Experts of a small language model.
Experts: 160 squared ReLU neurons an expert, a shared expert of 128 neurons.
Below are experts of layer 2 (counted from 0) of a mixture-of-experts language model. Rows are named up (a neuron's input weights, with its number) and show model dimensions 120-159. Each number is 128 + 32 x the weight over its row's rms, rounded and kept within 0 to 255. Numbers have three digits each.
Before each expert's rows: "comes after" lists some tokens at least twice as common just before its tokens as in all text; "gets" lists some tokens that make up at least twice as much of what it gets as of all text. This comes from a sample of Wikipedia text that the model never trained on. Tokens count by the router's weight.

# expert 5
comes after: " the", " of", " a", " in", " and", " to"
gets: " the", " a", " The", " his", " an", " 1"
up0:159154076084139164149130156136117094151100167114114124112163148099105156144105125143159127114095121173115167148128148078
up1:092109142135056039137124103133120160076135113183074104161166115121083177136207129111140126157156122120144095168162118091
up2:151141104128154100116127144106120159112141180118156192086121147131151150148095147183127152113098175147139124142161116146
up3:129169078116106160140129142095073110163120144089182144146142135102144178124137199082133120128140145205142143038112134115
up4:206171146091078080100117132093132086123181129114105095123098090105154171143123097123140174066141110145162131102089160138
up5:103161084113136085091127141093081133143138113114085114139152171197099146156139150132132230073141182208106137093128094104
up6:101106150093110116138105139103058133085174091075127098177127190126137083139112169161118152096124182172119075107119129094
up7:133112114122071169106151187067070186167035131177131122156088112126095155111104103132119118066099150085122162152053204122
up8:147138128167116109119129053085089141156175121095112071178115121114115105091126143161049140112098099188134118082138090121
up9:061113117115116126134060079150084057100109125188133182126048134095160137198153106165164128143137172109112150102139158150
up10:177077168124140105156154143165103122114130126116177044175112164114143112115164134106152101113104160162078140153101133129
up11:168149134137079157163120098106109122145177103121100091119133120149126126146075057159182130099123154135059191139141142096
up12:117125185179089085111168111105097119111169135148158059145139145092117202131066147059098090087074138066139146136095156164
up13:170167050104166137160082079177102116108065128202111123117144139147127146116155082150105122111162146156110159120150140069
up14:118122097116132107079096156147096101133118170117104117087137102139131146118149165088146113125099100143078152088167081157
up15:150111103132161124143124093175116148154145109083137163127114135103139075154163111139114108175081140178097145173137106168
up16:125107146148133099075152122077099128105131189090175186111115087087173091136183141162149182174187163118183142164123128146
up17:136125131187128151170135117129145112123113083179119094139081115139157134125185058140111200089194109117148127158146148129
up18:077069077142140112132101098108162114157158086140128177134100110170079186099086165209102131109156114112177117193117122167
up19:217131132149150077107053121102066163130170142139085120144197124112110168104123076113119097127177105153115154132088074091
up20:146091100124125118131120125112138161168140106110106054226189131137087125176125123115111145115115150134088116095131110093
up21:083094063088173126108182174146075155064106121143147124163081121118084116146196143134140108089077102127155205137123138122
up22:096184158156175109172160047103109168127154121135188117150167127165120114169141123094139090181064192122105177223144119123
up23:107156190139135145112112145100091130168128110163119148139186182145122116134117150077140195126103146141074084142196076101
up24:043151157068128186180160123103146159155146105158138053174142067117126140156137088153162185126118138173095150097111117142
up25:127122149142138175141147181145120090100164081131173114133142147154113098158165153140190201200178145102191080119137061083
up26:103192078148086147145094153116129126107152125161136135120095211122084095216122138129081176106106079141103058083138150160
up27:156134109135141119131105122138102083112105129136177020156103143133109077119132146143169097079073147139145139174133122130
up28:176056103047192137116055130082142139169117118159096091102132109137117090108124156205100114134130082145117112134106110144
up29:129156135069145215153066128101131148166103158110087171077154074127087137148035122160155115177119127118150153135121162151
up30:087180055125127151143143134062132173123105102126119126126163145141138161112133088130108138090079110143049098171087153121
up31:117162151078145132120051086109127125166111160130148115150208133098112097161126175170158120121119141131129141181069106114
up32:132084122135118127122118123139081096141107160084125137108110118150118146143120082149135178099142136116130084145167115161
up33:153103100115142148155065104159101135105114147136150102181117199122210134134124071143114174098127120146102136108088098144
up34:097137090093099129133152156154092126124111115112201161133092093149069186079129090185090089062165164142099114167137189124
up35:125164097079123193180098059126128093196159120162117116095108088147138143122106129204179130159135068112095134183180165110
up36:176090109076108135145081106078099134186129126109110114101163130111155141132125130108113161143123131150149115155121175136
up37:161162147151116173130099090143085131124162168103055087152145124108163120132118145136130141189138052127115144070163116056
up38:115108086080117218217137156157115172141161103112112125132130114129093056125115053104181149141101127122198123159104140156
up39:180135078120157095176111118106114107124132099149062145155145093144145106153171115115112203122132123156105114109135160111
up40:139100100143123086167088132112100113118114111159101093154163148107158148130168145089125179146185111096172098132182088101
up41:171172167111113132097087150157072074128155115124133116113131125085106104125081150135055118088112133142113121089165099125
up42:111121187113101171138105109101132162143089151081077120157141150160141185164153134133141078161118127128113112051115144163
up43:126112190123187101184162177078150133129165124104127158123130090111148123111108142075167116129112136112110140127075202121
up44:132121108147125142079080157153129159136077119131183123100159141112132143140104146110101126124110111117197104112132100140
up45:131127051101156194146158140170156130107164089145140134090145086126108179121086139115155104156155153144124138135106112131
up46:132085123123082114123087177114105094117071164158152124130177134142068135119161123153145157091121131086078095156121147148

# expert 0
comes after: " |", "\n", ".", "==", ")", "==="
gets: "\n", " ", "==", " \"", " was", " is"
up0:117097076119125182179124099120116167115141093089105158154126103095147167155158122153143174130183136106152130192112047129
up1:132154077089130108149129129154175128136143129130118095145111152119106173136144074166097105145098110093112109151134172212
up2:179078137167065177140124142155169187183117064128096138150127126095131106134081115136133152092158140133067157131112155161
up3:092113076138182175061086183160082125140151114182142171111193112153138090135100138136200098097103107161163106080184109172
up4:155157143159068184122159129089060075112092170161149152121154205120109126096122180092150150063139121132100117135082090137
up5:110112128145137144126213119169158129076191101125158143150145129131142166174233198202118146109158064087154049103061119105
up6:105083136124181112187110103152062095091167142101136118107087168153161114094177131116137104147149192132148129145171108110
up7:183108095123127172080138176115160167091169138131075102091147131139158137098103133164144096103205141121046180152047117157
up8:154091088129173116109109118111137168115112136104076126121147134071113148133122124109109095191098096175173085088100102125
up9:169131162131196139139087189122129118082192149126146095161128157203108166058146103109183157128205153098136166133120150101
up10:139097140096157110088143154197124161174102136155127124139152153152089201094128145096119128083161114135124098139155125136
up11:110107141161144146179139117138088116149125115129095176133111147144106091076152100113071149082163075147148161101119132134
up12:100116134156187134044107142132169101169128112162195098121130167166070076122153111111129151114137112123103133158156133115
up13:104132137100118113173186158108131084124104157174123119113061191149103129086153070123140175180115126118100124177180137102
up14:147132116091127163109126191128119087139127172122122149182122097149149100165149091121070116124141129076130148100118122127
up15:169039116123114143161144093156187149045089093159165062119156124162144131058124092111163150126149119158143105155086117163
up16:136151122137165145111077153148116117127156108099133125143100126147166157113091131136112162123097148140156142090149139142
up17:144074129165170148086203154159150142113135132166081093083134153122108144148091097149126112120161053095098123160097129085
up18:149105114126152177124134139116149093153114164146089083159090139149162130167089139059134137094091174039154175177114093106
up19:109142101100130089147096063191141110081092100104092115134111112133081137102105172100133079141148068084135134063137125171
up20:107108140166137150117144136170063138110083107070138103118156129100136111132188119159100174140116075070124164141102129111
up21:145159082092130149100104117105083066082143138072147105148122116108092084162091128162144107089179087135147147082111145144
up22:095137121071103186159116137124125165146193160152158130047095174117100101114111191045074123123166098163129068172144105113
up23:137145130170097137153153207157071122158114143123189056119102125065133184104128106171135123059108111166091049203082137145
up24:138112114164100103146125184114199122099119120144131173148107099173134135159124118092096138110105089169143024155128148038
up25:128112124134164144124165106143101084159085154118079066212050157170142092171158101109107092129124110165083161107100114118
up26:145093128145202105165069161069108120121167136176103148135164130083103146102113097117083152162141135169154128104073143159
up27:103127083111171136133106081101106156160180177115085035131121134091121159142095161084168131102154199135121140139075131102
up28:146118134165112110137165031084056102116125132149166112099118087181108145154154182105112117147140115144102142209107139129
up29:124136121115113057123119156149074168137079082143089138062112159102099204127100139177151117120190224149119109125138108145
up30:080140122125169148103103209130065077168102153125048147099116122135133089148182172137107171156085042180147141164082090125
up31:147165158109134158100072126132120191126114113137126134141122099111160132083168138116115122103117112165109174098110112134
up32:161119149147143126164123053173066117070129108098131140107094128180057131155129136115164156140165125082136068067159161137
up33:100095136171169161089121128106117100068097117075159133113147084106130155135133103102157117126075147112064062134053120162
up34:152049134105145126134106208110115175103107110093084140122110167136136167106140126129094148125075120104130125106163034164
up35:195135072136159194169064081143131084120167200089142099115106195135118066112121094108129120158128168131130124199151177169
up36:149123137135141111136158071098087123050167195118146111111091201158098097177069126153164140127165109122155111123174091104
up37:117119143190092166137135115095134192121191146068132152115170131121169105206120082102106127157092098086146117198110147150
up38:129130108161132089144139071098050111136122064077113165132120100116145115132181110082164091113130060097139143159176140160
up39:158139177119123098119125118170094098136166117112136135180068148052114170138146109120126121168113095082133116127131087141
up40:146124086132213176132112141098098135079124122174113087183171128165141089133158072137095150114128105171070099144175116121
up41:088073064165102131161074150084100122096128102155155144171082164151132111150177096089131052111078161142122144124181138131
up42:141114124130158088132186116121085186106118119168073140110098144201124077203175088129146163154170123148094157091104123122
up43:124122164143106045147124111154122175113070115122087203111108117138161155120120111169170104157113138083141051126164137143
up44:098132142126141076117107125156086106096149148129134148130165150159068118171147149185163115143163107112149125057111149132
up45:119105160109153104135139131072112105204116095123128102114118148134081154112136191083143127115118124228133106175163151156
up46:129139155137174142158112109102157186136103122097148157079128162178121119054143151123151118105108111151112125227114136160

# expert 6
comes after: "\n", " (", ")", "°", " /", "\""
gets: "-", " (", "|", ":", ",", " the"
up80:164143099105108116142138142143093081089123118117175148106123147135168076135083135163174164178103160152055136150117129059
up81:139174135150143122152192126111118156112119106136214159092145106108156198148168106125109195104121098125102069176122099174
up82:156115077124135136146131072102086083141088146107107089171145121144148125149105152117121132104115097088150107114144059147
up83:115125133104129143163088167125084126126123082134116144141133145174117113181147155201090185155131087069145045154098096138
up84:116123142164098182151137148137102147047146101076183184153095083165093121159128078117100121140188132156125191115077125102
up85:123148104102211040202052153175125087103141161059141105134143135131140093101047143146095150086144094064139150091147131100
up86:135134127111156142138111027128161129091117127146183074112124150066130153145135146143099158121168114167194154133094103136
up87:171154141096215147125066106069055160136100139143103064094146140111155080166098116165108088108109152184159200120091094098
up88:150145116132122155162164107147183116148165141169148216140148123126083096170108128137130109094142107139107172177050158181
up89:085114104134175065130158133147118134107205171153133118140073139101173118152069130119173103116045129100126120157152111154
up90:109169140097084161075088140107128115143134099144117070101163114141107131084100103148098178152127113149129148114117134098
up91:099139137125103139136094085127152203180132129176069133148173089129130165118150114125125151135138129106081129160143161093
up92:167091137145081187119145139104141157120184167152066102133066149255130148138116128153123150132098125109098140119085142134
up93:091114084169050096163146118188121163135145124163090094159166149094134149154130142088088159088187148154129111158101071154
up94:185136150125191159159130103088110102120183172123144084165168168084136107106145096168082160126158128212202178187145151122
up95:139109079124104184115097109105105110103042154156047129134120112152174076101071090124183120112181179115142096171130100115
up96:070097164116117181084113083068109113133137151149113175143117089162090156158132115170130167152176093129085091098141059148
up97:162121156140161127121153156136168120100126134117186090192163107115115128109126090137111164146179149102132116146140161116
up98:116113126077147089102078147125140125148090073095112144123107154156142144118128135094141145065152091129110084115093162100
up99:083219117159062130137066115148091079095181083111102147116085130086122165141163172138126161137169112149155114080100104155
up100:163125120093139130148119083082081145145086063095150122147181112108189106143145058164109118143089089089090081160124152141
up101:103129109056122107095151112133112071177153124172154107150105140133190122063087122127126080165143150181069175103164120122
up102:111119114073145137111129104142112123125169084130080135128191192087150100087147102138114181048115115145138207132174095122
up103:171096086121168068078067197144117124159164116082105155177173108145098129137135105094122111106122133131140149097100082132
up104:103162084126117156175105099152050137118138153173112077162112124112110070113141071078131170135102113106178132102124106106
up105:126145111153102087182107162102073149087107100126185176194158191160097125119163123063177142161173117051134127130148094131
up106:166089088161129156097095170145143072136121115154087141132110136150121172104110126147100174088102119092150097104117165109
up107:090075116117168109068156139090075143056015180124098117161099065146133124119129112144152097122151127119122089109124137178
up108:112146072105115148111122133161090101097138097101154116126115167080164129111064154198100092139139184127124129148148111124
up109:125131130170157114159130084133116159121178188140108167133203176132113190138168093150068090108154128100127139130167086132
up110:136105131154165081150125179114101141095117148125122115161121104150142065090131078137139083170105084069089109105106059136
up111:180109111142124134124177109096138097118097148155202121139122106139140151160123136141087110069105154170110154138110204107
up112:127110111138136153136139140127110103109129125102120126097119147076137130086122074131066145116093116130147077126145125164
up113:120105097133103110159123117106179102133154111140123124123140174138107146116124134120171129091145114142209130124149127144
up114:119166147129087160156111129188144191121178076194088053148117110136102119131160137133115129194093074152148104138111097176
up115:078119158079150091105132141141152151139126094089079204126160166148206163148098118146097128161049141130163171065093128115
up116:126126152096117184117146117158120114104102108163174158104113168106108189216157145130136155083121144115113171118169129163
up117:060180160118191111139083172094182124124177095151108107096143133129100105162082116189107161099158177111138181102106119163
up118:095160175135119163158114071082078129125185140114170120146165207110074161084160133115151155104148112132122137097078117164
up119:158180150099115121142133138100145069079108114093128070124138136123170100133122164155125163111104142077129191122106175133
up120:145159096148195120149103117175163117142122154140153090141124103137120161097164113115109119128115140126067130134087137152
up121:126158116105141083151076161102112074202130139141185161142132151090098124097142191113132099128115115134131144120129171088
up122:162128126148148118096152131095113080098117162102154074117106145128138187107153101182233135109137112106204120173102068095
up123:079161169122116148127121121104146123151111124185119100080064110053092158107130170153063138104125111174092109181145125096
up124:126118155112046090160130107136181139138153123117129114141158165123092139087095171171126131117106129102139077108136135107
up125:207162139178060123097096133159050162157139183086118099138130125155114061158127151112107154140078139062149138083114165143
up126:155182117100123147134092128113162153123144129139156097145195188164128093111124127103128099155118160156094099204143152078